From a checkpoint of a small mixture-of-experts model trained on Wikipedia: 12 layers.
Below are experts of layer 2 (counted from 0) of a mixture-of-experts language model. Rows are named router (the router's row for the expert), up (a neuron's input weights, with its number), down (a neuron's output weights, with its number) and show model dimensions 0-191. Each number is 128 + 24 x the weight over its row's rms, rounded and kept within 0 to 255. Numbers have three digits each.
Before each expert's rows: a language model's description of what the expert responds to. This comes from a sample of Wikipedia text that the model never trained on.

# expert 22
Description: Blank table cells. Bare space token inside wiki tables and lists, usually after a bar or semicolon, in empty cells or before numbers and years.
router:125108146102089169135149138114144156158121101116115103143123106113155104141130083092097145119137144156158120177090176135142144091132125143083140107061114162127114130112123122128123093112138158134136113151089137147100126122092142136118127146104148134121141132139103122133144115125139124155150123071111146129102113109132084067153138159098079128100172106079161123137131127129109121130119088156101128147075111164112112110153104105090114127064121169142115084130138130164117127076118102113106145135109159082116125136104115128113122115107125156141171099105114158148160139145129095140
up2:171151132065157152145114124169129091081102156106166147150098122109139110186160143098163111155145150133121170145110136131122183139134136139108136122155164120115121110129106157116134124097148151125101113103129123083134124099107154121163111155096114082081092101140124108114174122108137144118066148145126123153132146134129142071135114145139174107112118162130131138123123118123133169141145163117143163158139146108113147119122104147100137099117093143083131071155092105130138075120121106119134159159149138134124134145097152156119144125122103142102127121153083130155134144082155116115
down2:106162124125142111143114160163112116155123131108146157105103129112082104125137114076116080126148137099175130131129171129137108144104124145153140144111126145118136082146126130108163159180103119136130107146138090082145125131110151089119151149149184129133127161108121161100098132084127106105146154129123152166109118116134140103092176117103118103115168139150172117116141161126139089091135097135142095132094112118134133127090091144129130173087123091156104100103143097123110162156130113115110134118201109152166103143140097110150161105146068147131156116134161130116134138145160124124

# expert 61
Description: Common verbs and abstract nouns. Everyday verbs and abstract nouns after to, and, of, such as act, form, control, service, development, trade.
router:130098125133147141109121146153123095102153160124125100134132128123104114135102124104148118169145138091114121116101117155104112158128180067093103161105086141113129164177139138115105136133128101109129133107095123092108140158161098125115096169093123126129192122106156129148129092128147087102150125123129128141168160125102132170153122114119159121146097117071181100150093098133141148080107106117109167123145114154109115071089133154074110098159134101140127125104164120160116135117118147170116105107105132126128163132137139132136146129098108122131078128129094169130160107111137105122
up4:137116129094158133133138168163120132063133100135128110151123102116125117141129104106138122135137136115158126132134118128143137117120117125076157115108126150143123130146172065108141111112127149137115137101067147159128143127131154114108111160124059166108131155169117165138151096170101100167110129132135136149160142150176106142156112173119096114115115118131156128154162166103160137133132104146164118074117125150154136124135172170119099094151142160164105088149166139083107168120076122113165111143120129117148120143130119173125118147092153125145114116130132131100147104187141127118
down4:108113123171100147120133135105132183141128151083134127171103113148101121159094095118148097131119150108083113122102123112083117090113096159106147131126077132181142114149151123118085102117157119113128121135126111094153103111092105123137152153090128143144126162170100105128147161146149136082125095151139065123109156095146145167130096122116147121101164133143157117152138167118095122119143095112137100114094152139140117112093133109131102174118131125093115108102153090191128121089127127124145151129143077132122117092163148115149097117153172120126107099154138116127109145091116136119

# expert 63
Description: Mid-name syllables. Inner syllables of foreign surnames and proper names after a capital initial, such as C-iel-o, V-ren-na, Medi-agu-ide.
router:143168125113134118114154142117137166086156153114092113114116110120105156132111059097101124120088153134155140135126081106145153127130112101115118124142131120096127085096186119143125138091160168143115146152144121132120126106166110122126122142080093095131155098181173134095152128118088084134120108132121120095102108118123123104123131122183129111150070110126118137097144164117135112132097153126141139137123128144126119123158155093132138116139141134145129132080131182106144127136142169129160167132154126115158090070118169098148174135122125121114105145098131107122135117110182086098
up2:161124174116133109134125098079168125138108102123139120148122175135133169127182130132086175137157114102113174109130128174115168178072125104123115118173121131116083102149153156091108089118121147133083177120160158109167120135123132111132109108088096107131133129123133131159115128112119135100099159138170109122145120102128140112121119155108148090119142119126169165120161171104129158112110099121142133101132106183103088103113109125156147090127100146154137087137099102126143134101138103106088127111135110090150152145121132148146138134124131137160118120104119103120144092127137133179
down2:132105112126101076120136101136126143150124127097123121130098141137130109138114157118090151101146152130129104094134176131090135088121086087130178130132134146183086156072184165118122115156101147128188166103128164141137100118141154129165085105134126122133114151168126123138105127134164120099140121138096160117152161178126137101126171136143121114155113122129137136096111130172166136113149121105139134124140116114104084126122116142153090096061146121085136124111134090156121137184081158154136138151140078159125118109144122119119136152117149139125155155123151149135155125126136128122

# expert 60
Description: Abstract noun endings. Suffix pieces and abstract nouns after articles, like -ity, -ment, -ation, -ness, burden, comfort, participation, amount.
router:147140078095124106109108130099157095119102146148128140129092124128110158143092126134111123149137164152117123131178122135134141145161161092143134129105141099144090126132126152112125142115133131106123108137107148177124162176153125170130081129113121121155108097153118116115122130127127110149129131142119131164163102076095123121144103145133113109102131085079149108111107101138063136136145112120158100146106122117099126126122147182096146186109113069140145083119135141150128101131141147137122164077145150156121144137124123114132121124139154091153184084055131114169148153131103095143
up4:150141106142128159165135127119117082171128122080138106139153108127145146072136100149086148139130131109091111121115129138136144142166087177140124098117138154126131138132128131120088126146135160120105120150141166126158097152123164121143137137130134118111094134113097116116103128169126111122132163123135154134121076099151142137117102114144093167138134091090181151102130135184118084126148160109055150116137135152097082103121083139104064113134118105133144140080086120175142087123119135162124156134140140152127167146158133125140128099129127122163166111144146118121133143177098121121
down4:116125143098093127126132117150153153122160115114131150146127140089130167134085111069144127175149085128163121122139100100076096160138156101122157187098133118122090167166155114130108145120110169151147203132161112165133112121116146122157118108080112102132147100108170096179091136148123140102136113137137129148128141106141133126188135104123129127192130120099117102148155111162128128148117125116147132171155119130130111055135146131114120136131159105116157125138105155107126120158150129123116139135126161122160093107092095150132152172137125133123120134117128103110116124123127172135

# expert 21
Description: Name endings and particles. Final syllables of romanized East Asian names, such as -ong, -ung, -ang, plus verb particles like out, down, off, back.
router:100127125135131115095114109150103142127072132154122117110101115112113123146128103157138125143127138132163179107140140161130132155146186133130120103108101128132107089166143139075089121093118153163108156118156130162141108169127104145131118136140119130198128088105139093155119112167169126150120146076134160146109116086088146120147145155107128139179138079101088115082172101184140120112103150106144154175172121128088097089135133136090152175141123135151137138146146129133149116134128147123104125122165129120144115106111125103125161104137135108169115132121094118130143135144139150153
up5:112126146120138154137122140101134110103101122105124141105087151125157113146132128126110136117106129108125148150090142142134145105144106103119143122112128149160149112146084178187096131111132126176171092148136104084120110118164148105141145145144128095154123132129104089081140133146130153106123154142100128144102130147117088148083089150085124170169113138186151118180166176133100150126126161111146084110147136174070150097149090121147121157156163168127072117113131143168150103133138137123116113113133167127138146145129132108100103113114122110130109175117097106111140131127105127163
down5:111179140103078116144136125121139117112123142122146168184143101115104136177140078118144158153152121142156089123105113133151086146161161119105151165112142146150105142098107138168119106182155142113147112122137115157135119131115131092149121155159134146157140121144137107160172119164135127132103131116133107148122111126109133118147128116135091136130099154067187157119145120137095155141062120129135169156174111138101153144144105131109131126144077136123134135114130125114166084134121169111146163128133140138133137148112088130113074140140130111210116095106111132108097126133134157121

# expert 9
Description: Place and nationality adjectives. Capitalized first words of multiword proper names, mostly nationality or direction words, such as United (States), New (York), American, Southern.
router:145127129126124134154081104122137081096161115154092115101115146098059100115112125124127125136131141141128153140129097125115163152168122160076118118154114161100146093121141106131129077137125143091104142104136134139134093131104179108128116108145155101105149127159106151162145163154098116128131056134086104111077091138102123168128116129116121128163153128159128111104136128150166160166134150147182120108127090139153148109135112105163133130058160127126133127094155128115134160143111095117153109123116144130128095113131162108145120090149137138155088146167109164123121122163131113133
up1:088114123114118144086140149136145105181160134136125124135140158126076132134164115123132126108095184033176126147114122161154133121175144134121079122116118136112130112094113109117132119135116093095103121109070106142141121108150087122165148130104169105154149187153164106130108128131126141137123092094118136135125137129124137121155120085119137133141135168137120138101095139136105142167129165161137154108153133109129138101125113054141136103118137157096085136148165127142119107139152107146102092122088154092116124122146086124123127132123160112092140097138150140161107139113144117153
down1:122145154152135146083143135129091113086111107123148140135099130141103084106107121134138192113091119176104126158130139135075135182138120152061170152133140102105126105107098167132120106133093115138148157151137130133139100133113139102121109147108114103138112117089137133129122140100090140147156117150104120131098103115123162121168117139108122157116101148159132136119064173119131107149132107140144142146162096149157109119147097100140109128136153113114160156113144134104143123164150058096094091125157149128127106107147137137093147115170108140135103147081155128077118130170126141159

# expert 10
Description: Space before numbers. Bare space token before a number or date, after in, colons, commas or table bars, as in "in 1889", "about 15 mm".
router:112105123135107130090121154124128105101186112119124089126119134099145109140211144133117175097148153126171143161097149150134131084135149150121103110131142129116108108163113113123159131107115172160143134149115109117135121154171168116131171092137175138140131143110126125139084117120145116112138162073176128111082129131121116169117165142161164135056134126130117078161126142096140147098123082131138113159130111150118127123121107097106117144111095096157094116085165083125124115158156099118160124138124127148145135151147129132108131132138098141126143157137173166130124140154128138121
up2:048134082147117124147143114163120104114116105091127059139121120115125152097126124124126193150099151109139129100152175134114147160108128146124110132153137090130148154133114193112154114159143114159160131130117100151140146142114142151174127123145137120152118104155128103107120137091155102110103140091130115166147160154150110112152126158080118151167115144126140143126159098136134134120147119094110126132123123121118094155124059118141160154160167170145163145156146120126121137141127126167166139113135135141160110155142148124133123140144125110123113097173144171113089115061118131130
down2:170112149152115160126118123156135160141094137113117090129146143120144124137100137107102158129121109160129166110139145136128134116110121161158148110095165090073126138152107122136123168082109135129125111166132104109120161182121192120105167143113135105176149146142075068125124148094130126159103121122142116126102087131164134164126132125160104118110101069176162115067091105139146133143105129121142102118157135116137145134173139127107107116110127105131120114106146115101105100127098153093114139103109162128142126115125094072161183106161127108145152144118143140155125114128133119103

# expert 4
Description: Place and country names. Country, state and city names and their later pieces, often after New, San or United, such as France, York, Diego.
router:111151109137114125150151126106128129085133145138135124159146088106091148161060114123127089161084168161124171132111132114108112155129068181145161118140144164172139105137159144096133113123179080116139161147173078152119111110128140138088104121142102130146202107174137156112131154140128119137102079119142112102160130117114130102138137111120119107139170146136130093144125111165138155141134154147127122114096124173127089104107130095143126145157124120167117148092131148128140150143090140131102111148119148099154115109103142125170103132138158119111119098130133085125143106116103125114
up0:118138102081106139179115109079108078087152124126146148145120125099108132121144096121102155088130124112114051115175114146107131127113113154133156140135099123134096154096124120122174097123118123143148143198165104140135136161135127102139116115128134160095112151099085095138158141136116121093166105148137096132178108133109132103154122128147162153110125123151123128091134109087175110120136144128096159104170122119135105069123134141105102137140161124131152122112119116111117148134147149128132110158087096126101129131165103109128127117120142130104154079129144077125094152096076115119
down0:119146113149083106111140116146121128119111076144165122143104137151174134152125153131123142121126102105115104112116148123131158117109144166098174113108131129104147142152139150133166092084106137127150158119151123168119108140144125150074127140106168139103144135124135108154079080113115119142145129172144114128125122150085163129115173110132128159132154192148128161124113124183152164134157098119116101197141158154156119140170138135111116120131122144125127102091187114127134151159125104118133142114144131102173142141092131107156125143127114187113162084105120168092122094147109134106

# expert 30
Description: Section heading words. Words inside wiki section headings after == or ===, like History, Early life, Music, Bibliography, See also, Notes.
router:129134098121133139110143143127124166142146137156179108082083165095109115132106146089099163122146123180085086112121133122112121138141125101123143119134141161139081117137139122161141112119134109140084143076147166169091126188115134149142079109109130120159147051177091124127090113135152100114133123123118174150146158117109114132110125143105125112163141118110156109099116099121097128129123090121147124111126124145113121101129135157126131142139142088131121192161208162120121138149141137111106126135141159142102117142135187117133139147121134096149153091137150126114114127117118132157
up0:105161130098128133128137142127140146102109179110189146150141105108112113103158123105157170160114131145110147136160121121119104105117171119132112120132080109180128166128102133108114118124169160149101134092103132117066161166119098157161147145151096209158137101147127112120143097135110110139113132146151101123163124130102140164153101125167109117137101154180117123143131130100141131143134070117150139167138124116116120111145108146118143159145117174144109158135151168094137148113138125121138166131170134127139106155140108130108082138132154164092103113083151168119118143131146112105
down0:096147116151117137137105139185097139142131133085156133104104120112115183120147127135126124135127150088178120143106126106141105104116088117138129148115127144148158118120177150176090114094166097124147109107109092161123085142145114153136140131088153099150121164139110161074164142125135112127161130120118126084123156102105146106119117137094120124116122129155107107164173132119144155163134146123093084161129156076134136159132145177136096145159104106135166131070131134111150069109088130141106156086114127135112100127099175138143111115137162154135114132139158121130156136151144111139

# expert 15
Description: Institution name heads. Final head nouns of organization, place and event names after a modifier, such as University, Street, League, Museum, Council, Coast.
router:130125129167128115134124118144168132119163147165086153112137167159136174157149141108120132116117122187105123100130110113057129129162137140107127121121111186166131127146119181117123104107183170082132136077110088131140139130130163151133095140138092126142151120121117143142120105155138110138103090120141121174177122145115126124135155109108125128148123173145154088094137096171129106130120096134117074119154118156131145137144141142149132159125156135124154130128127109140139117140109151138104104093171162149141126105133132109163125136150119113147108100161089134144097138193182158133
up1:101093088196099143133130119157136116151098118174121150154146091092128107108147128143076094102135191150141144130112120111116154126142108119136161175142127142125092123129129130158165089131147121074155133100116144154109166095131104150129148167088087093113149164123099139157118181120166122129119093167150128084156110123120090114126113107080120136126131117158143127121109097109116133150103136116119157145110100121162146083098107122118077109161137143124140138142121131122112165104133147110089148151109104161148138159168119129119138101105104139139111142113098116130094146116135161105
down1:131141116113112168111143114113132126094123091116095097145137135104145142138120127139143141123127123139089128168116150113079107087128163148130142125099146136126157128125120089074142158115105120137132133111125108095162152189115128088128141142164119176093124091117130184140127129127135102129158164152117105175154154150154121107145142092132123135155169106140169127098110146129122084145107121118153129119090119118128145146141161124146110166090131164071122087078146138143118139076124114111114113116147078161131153107066134123136149149122177128129104111131133141138106112190106145171

# expert 13
Description: Infobox field labels. Label words that start infobox or list lines before a colon, such as Born, Died, Website, Coordinates, Rocket, plus coordinate marks.
router:162141163149137121125149145158155127103150160106102121122139157110135139112116143114103129142157141145134149137154072141116141142179137117113133120084144155129116119126138179158142097145168106146117122083094117155099138157135168117127098132083113112136114082115116127123109155125136080118130089161138103130148135095129116166093139110111094095134109099167137136095117132201099138143093075114122076130190095114101142154153149160125139106110136137166129156121152135130119127155135146108146118132166129162155129117119155147115128126109097115162157159139192133144098131173152108112
up3:161157121128122078118141113152155138085155121114133148091146121165147157094167135130096095122124092138174129152137086141111104127128116177149131164091076154084182123161168129123151107129147140114091080123106092098149156130094149082118109136106165156138097146123138125154145109124081098165130122124118134119110126082169125152106118148117144106112149119150129145153151124104124150130148137141134106143155132138092133164116110135137115128162082147186132116117139101114097116080111112146154134117136119133093112136161135164147068108126158082155110128123150157117149111137143125111
down3:151084163128124147140106143169117139087164142127076098088132113139121143107131095126141105139125113165167105150094121144131140122132128085098118150123123137151136156123163154113094117130135111117134160169113100128140117107130117136181126140125149120132151144087142168098067171168121117111149142101120185180120125079117143174126132121111127113098106188179137135124100112119107113158104166132114158162108105110124122125123123142110151119126120153089161133163156160102122099139103133091140094191097146136135117102143115159130106107150165148154129105136120114103107136146118095145